Below are experts of layer 9 (counted from 0) of a mixture-of-experts language model. Rows are named router (the router's row for the expert), down (a neuron's output weights, with its number) and show model dimensions 0-191. Each number is 500 + 50 x the weight over its row's rms, rounded and kept within 0 to 999. Numbers have three digits each.
After each expert's rows: "raises" lists some tokens whose logits its average output raises strongly, later layers aside; "comes before" lists some tokens at least twice as common just after its tokens as in all text. This comes from a sample of Wikipedia text that the model never trained on. Tokens count by the router's weight.

# expert 14
router:458533543460590490506541514497474470447394469508469499597473431450439586502582430560599518460538473473465450418518566590561473522467474584549508473479512471461387557541463538510521524521586474558483490506526438511475545499581456530439497478580480554533544469500563513463421471452524542522443475391443462434522541466483542556484450513473550533468455468546469547503441508490486569476362437444511526439519465567518445463479568502431456428507476511438540502422581441443419442479468474402447539454499385571606477470558482556418558478529545446602453524447538477410544489562484517476
down0:533508508509534518602553501413464402343555475434461498521436508453496519532522411539518476584586528490517516455473528430432501495539462472485545555455568524612494443527483459431471450464481508584491528451434429490470576602456460415517508498442488417503480572632524486448495447417481512499518541473494626493568461455456596473443576445514529405541502438507525499441468506494510470431576555512528486497590524506475510463418428521620453462548447488473541519465410549474470453520541541456494529530451539472451463535502582551478554477441563532492524493523523511436486447385429468567
raises: ": ", ":", ".", "\n", ". ", "; "
comes before: "–", ", ", "th ", ".", ",", "-"

# expert 52
router:524468548536487545457537603475486459420395484540513518581505472504425517601462492546580413537610541466446438555523426482576415492518396572511410452443619456474577529454453564343538421470569556511565489496550464404472496532524396514467508509547459475386499533546523449465541504479471556511452470501493482460541383612495502561500495519501524431515526476521499520516441425541521548488456526553398499422523485552530487464495524509505529555417402464433578505506455487494551450492503479523449484426482523442488466520500471529405561482534532455503470525496482447470539494525389546500
down0:549543540532477500462497486493516477430438513436537554527485470531443444554576521532500491476497427545493548512516486579383560477450505437551529635441450474535471558529523511448490520592425507467448490457540420551481374538519587505523459553561495352519519355463482555456462518416459543497489537553523547578494526431534556563502536503498515446557493488566513520471524426393558490511475460584565544468506605543515489465515506601500491555548525452522460540437493454461497437515524564428488450513505545515503496535451510486545471512488309433447562492436521418481467584470577477537
raises: "-", "–", "oo", ", ", "astic ", "ways"
comes before: ", ", ". ", "'", "; ", "\" ", ") "

# expert 0
router:468385625533532558517408563489537478458412480403579515512500523489479467414539597480520406505574504492501450468551436537554482574491570433516519483409547548472433585453451413491455448497499518537595451557512504471498517529601520465524481473562474459446444442534487500515411444456453553526468515452454428512487396566561498581500551489548560412402516517491568563416527452520445447518497488480495470490498431547547483518584458481506426517414542454419549569448516564467538450505485583484487476516477536530571466534443528566409511471575478527589473452529523462479466503428571574465
down0:503516531537562582471466418377421460531428385513512547539509521513521615468459462506496528537466524483489563529503412499537450494521511378456417438465500393559498512522434544469516487515504514491521405483574515479456508549519520444550457563477524510545528470575562463500459459545492491547477526480478538481495401575478588508437560507532488484460458538619566547540451516606467512412523612508546404540418464447477530444469467560598456517528507546537423555426512538434470423497523434425418504477551430484432451534420463460543587517494514437505470509462583427599475515464469525527
raises: "s ", ", ", ".", "s", ": ", "; "
comes before: ", ", "-", ".", ". ", ")", "°"

# expert 16
router:498562482544572508525545543569502473483515408475467507550462510493439550479475425416464483507475434525609415533547555570489589456488495505429474495543523490391569401417526553543437534459528545485519536536536477526551547564446503541403451401530547516561497508522543459443423480476469432489497477481469448524442485479483508451456469445507423428434482515506478517448443460548487504505522407485495509440548569522482624496411569429481462566502453526490557527534566461405414554536419520583456477425441494525565557442496412464605472522483446525383407520480398554495431484462488535577
down1:481397540611462429458503549496476539518484467496493555576470494515464559490447553479587502528488425511484463446510554512532477495576485417505496525596469501446489497528488468584556573483440502497481454421472541498479488490575483564451513600485566533533542494486483517347498503535513571505494504409519415551481431472488446469415463495368513479469501601505499529484577445496478439489444483640480500447499367511521492601468512486469541573556555480507475579479548454494460557455578457544492492520504544550457622527433472527515486418501625509608544554480565483622448517469459497504
raises: "and ", "(", "with ", "re", "or ", "appearance"
comes before: "(", "of ", "and ", "to ", "in ", "|"

# expert 60
router:479607426566527585515586473460500502557585469493463543493485388495554452443557462522449483565492407567563523492442542513474499542461562508537469437548375493427460493519516490593474469608572586500519526497515448505568536464482554524519459425508568516430489577459472518531504508491373534451545567496510495534407574439457505624527611541471463464485526478540486562426491547526453436530423505438494509559500563536483494492468536519506439538457492554449505478494451502479478509410467546426585553516458519439608434433547542525509531399579516517419539506488530513417539486488455492619
down0:511568481523503518511458519537464486544555470467530592423487498461461457563499599517509560533461458482469560590479587469545484493585455456518507455424545544459476444507563454534458503529542566498460484505511467559431578583415476484564483488539540544528523502535449402438429484452507537514501495459515550497405542438493493594500468532562503435518487462538468504615417578500445475473451558463516505508493588509499577499509518603443605549498435430512499509478559384646449516506359530502459485593457433556576462467484483579506550612628563509498578444494478529524525493506513538548
raises: "and ", "in ", "from ", "\"", "| ", "by "
comes before: "and ", "of ", "in ", "to ", "for ", "("

# expert 46
router:482567430600583538454472505483485513512577542493459460516443475524515524474374567474401441475552496495493430621459578503572506548482565452551479442481453466456459430433568592521543607444508482540483490477535473470505441420466514391474435479502457478518481538602497597555513465445509468515459516494400517541400482476402561445568459548528558457429553467520547499394463472541468482598523437518493489472504460463505516549517587497456423490536528555509494552574447408409499511428589548482477488512444479508549446539519433630492489413572522442531490536465538522551463512467523512489
down1:468543500511563486592542509487530413553438483397499549470541549545494423522523448492494524524523492481555460398554435470480442550486462568532484571517504491469448576533591457479547536513476511531471426550537464546434510378384525582612480458512471532433519495523504598484449482497439500442429456454443505487493579567419526549512438424501438569531494464439553586507398473586477526510533480504431515480467429531511489436561544438464508445495444441502449525605522485546540593497466595481515511523508568453495543428459475469555498483452512373403526462392459463459425562500510402504
raises: "in ", "and ", "at ", "on ", "as ", "from "
comes before: "to ", "by ", "in ", "as ", "for ", "on "

# expert 61
router:392403530517543554538438509542500483454529509551454505519500477424431576440533438598542400508546503610467505571487533535535574528490491395532447505584520448530509552495498546413562480518557503469529537567598513470516489508454424505493520609504588410477609570576563530393454434486473572501477455494500488511583352427522518549512494496529520459481509469538535551468432502506517454575458566513518471467552597554519490537435423436555480526420509484470536533540574477455465507425505569457522420530444505555496425481495528467521494447511556531465464552453541388468466539474457542584
down0:447480481519552520465580455467526503501484410564482474543555520437528480436494558549360458495513550417438572529476471484405487488542477517528491602560540467515479507375505417505505471555450483429424498598498542528537464515546552518589469591413523365518404514553569514580402447472426563525529461508549552491487506566447543570475512478503513451514518567486444471525560451497553426460503570448478554478511574487556505531529491445454487481551522534424441472526507518512607532544466442537451414501540497436548515488569631480486516394542546570479432485439591466466545429528469499493
raises: ": ", "-", "ing", "\n", "ek", ", "
comes before: "| ", ",", ") ", "'", "; ", "th"

# expert 31
router:517438541548566541377449497567577445469480424497547537494413444481534472521520472453516462517601566466487479431628522540506606581510500387564528517404473473492482496488503464501521443429557543530488487539529487458490538500570477476455481600493540497448482551528530557551462437509496573544531463439431559579472473503535477472571445476525554487516507501518433532486541444475437479552496427507396508421505387504539519558534497392461433483498448515489501457440515466438498532498408511449430495456567409465613524513458503439447479494625456413516456523473574391492499615456479465557
down0:523505514432433584523589426520493581448465479596438580563577557489510497519553459536589496560571601485467537545479485535544529521585480517481483501507571487425525490620580610522608430495544439526507474485500535515470562514538492449459442478553429468465489607460488515423510631522498534534485453526551499477516427439535591583557527469479464532431518588499555544585550461502493497495490524463461520485473473485553529561509532415567411547443504532423540519526523463463430471485437436531472476511438519537473405542576519547488511564541592508447502424474561461457523453454584501384
raises: ".", ", ", "-", "\n", "'", ". "
comes before: ", ", ". ", ": ", ".", "th ", ") "

# expert 23
router:512368590425488492457502548545537453474523481578554528561509463447541576532484411516538527602500556445472531554476522410488478543488390427520463548485515497585557547538581562457550539594430500527391547571465458426447465563473483493448567559499516542596534504469478520497433559467576479517440452426467513542476394465601460474495499508436498461506491474521451564442465542575442485551571462516465501408453430574491444458454569484551502536441455415456540460451543406465488413571400532506472529410505465432487558478500497566444550508488470451504508510500555442440535478517515516434
down0:530404528444541464577520488488456336564456530618508595516489475506524434415479574450560430573507544559528506425524489401558454458506501554556446475491459531515509456592513488531485530564563542539509539492524424512494533524436443501507445529551569538463470585384525531438419529550519535461417585514427508491443440549625511471519534490551496537524507491518582536453403579446493555529499556439485573504465499483487567512474464461460513526484552482459586470515457540560586442461408446604488500505529493503498559488521561488561470533530486539482462590603561426522507476423574502485
raises: "000", "\n", "ia ", "ia", "\n\n", "0"
comes before: "000 ", ", ", ". ", "°", "000", "s "

# expert 48
router:446554553536537552419432405495486527571509553573430591453560472490532414487554496438407518429473440489572549481513440498469575469500516423428463505399414528455476454572473450509505491524435496441500556457518444452547471488496555512458505438406492565515451469522488490493530532495559422436510460525426527480380545492438404499468491402476470485581497476526522509487458457530531488431524467454492441570427640514487518475460473420460581422518437478566512548487436522465532523472481541507455463574407507473628549470478616469602523516496505559415526512520478524447542520479442435584
down0:406479491527543443491377462457508491429520540554475481549473512571509503431560484527484474495495532522455532453517464455464521434476414461559476537616381494438492520476512509464533483534493527615584447526509544441439495504471539536506531528587470566422518474486487455524458484583590457516512512493482441508436400456502554514484466580549496435430539559510426460526503470492467552430538533451447564515538569524530517480427481498512482675581532429483565541496474346535505488453566456454639476442455472466582514478538501517521542508537542481571536450468527522368496470511493602584
raises: "and ", "| ", "(", "on ", "at "
comes before: "of ", "is ", "and ", "in ", "was ", "("

# expert 42
router:469565472499603522431447526538483490491491484555480449458426453548598541480468457532456496541543431490597482568545538508614554532464550556491589527512493466445420440543618498521461497419484577481420546623541470487482501563459537498482590411512441418499524462517583611530450490436492489560497484546453458538423488451484596518515480521510493415485517490524409535445491430487465496478553494518513443517372532470539577434421509360480522540508449474461552475518539444455549577529536570433527483467454460443564488489551516539541487406499463541414498477491502494401503549512605483523
down1:477452549469564494494505511593541450511411440474506466504447557518450608394559483517482489484531542545471488506491522554535416532534473490483547431476479451571384579531406528465558515527398506594530557442462619433522531470500537530552514572507479467468566462486544619555463455447480488426550457444489480465580447416577474485539522535511564492467567535621559579448456453552482523475507479623476509439476511563491485500511502495421522497440556502542475455498571485478507494564503546519476442488569446416475504443536513466409511454481437490597527489563453469547576578438516580378
raises: "and ", "& ", "(", "in ", "| ", "or "
comes before: "and ", "(", "of ", "in ", "to ", "with "

# expert 39
router:491596452574552441557491450512518459500432471427440488494526377493469564511562458547570456534520556581606469547537610483500585482462521563411550450566451468450431484478582516434439518397533483522560531512558551545444499492546505451482503478504485403419504537540491483535489442496437542548469462502499461531500468502570536491443466545529561445504447498459471471456562470547505556486428556460485508416578438563520500564537514547541431513514467466395574499498591419474547579453381554490494502573537502474406434556533414436439464462496467476459390458448478474456453572546442543453
down0:459587550426458462438489499493555502490501460592551466546498478423461464466553451504475472517428501492549459547419469472493490505559470569455534522422527516564434436495539501462434512454610492534537504484503420479546392513508407485400637477455510551585483532572530449541526511473425431515488414451503433558454499566486443503427491521504571472489498514449536417522486432447477436615510529486504513539580537467463456490425584447527530513557456571571409505483502423586418495473508486646499400481522486566538475364458462475480461444471521598490440466527501467498482490543429534468
raises: "ts ", "-", ", ", "'", "–"
comes before: ", ", ": ", "; ", "'", ") ", "League "

# expert 24
router:543581570459466560498549545490476421560564486548476466492509456544464453614587475550411439467442481402613447545559471404509526436475516484516445432519406499417511463510542473536384466514558536560540481506454424460558526528535472488488495440453475430441526420460484518538464454486486535536484567619520483524445516478473486482541534497443486433530465421492484497573483393513621484478508499474459470490520503586492503507433579466519430459513521472441461449497363503479568586464377447545459562537445547546497426470480479496591492453557541519473453441492411505513488398500435514557
down0:456533525509457516439464494493407570545489622513470569530463482534419405594509615517372521468480417477514554554514552428485522461507503519448523492483531555573483475493553491447519501473537531449533539497502563525561568553410510525535555420633432462558430521509507492649563443456491572476546388494481423469457497474563510568422544454512424440499529508459544544547444513541512559398487427493511476491494614445565531513438595547532475509471542469495556521491454435569442497549495488556436471506486513550412439550492496437596531524516530587478523479505484592488446508542538515510
raises: "(", "and ", "|"
comes before: "of ", "and ", "in ", "(", "for ", "was "

# expert 41
router:495469631454540584371376496494521495473416478502505537471498441421576502522534477514477516418523500470517471551558405517444475575488558496550508516523501568421480573584461391447571474462460546426529567511477465494598541523500477501576495411473531452445538487429479504573477478489482530477501511495464471484464559498517534575537567527477525468540480485460514522525480493575530504538467447406493519462466432572500395528574542481505505498467493422566521531543552588443533387397424492522484518576418470520583510526495527517416508440503563449648476513490493563477511619443414439496
down0:511520472540522563487515495587537557490526389469462465419620437574556585491484471516582442565465460489457474465614482501528433444574484498567496500421466466537482468489520573561622514532506521516401499508425393471412528475502516441531537477594432422517511493529518483525508570523481552539535543437507497531490548471509429515522507478545553552508488575582461491550464580523564473483477638567446553580580489526506465547476462565531442406592533459408436570440511546459542524437584534555481510470489513573484502548487398473562569554594530510486507468488466473571491490456581499501
raises: "-", "\n", "\n\n", ",", ", ", "–"
comes before: ", ", ". ", "-", ".", "s", "}"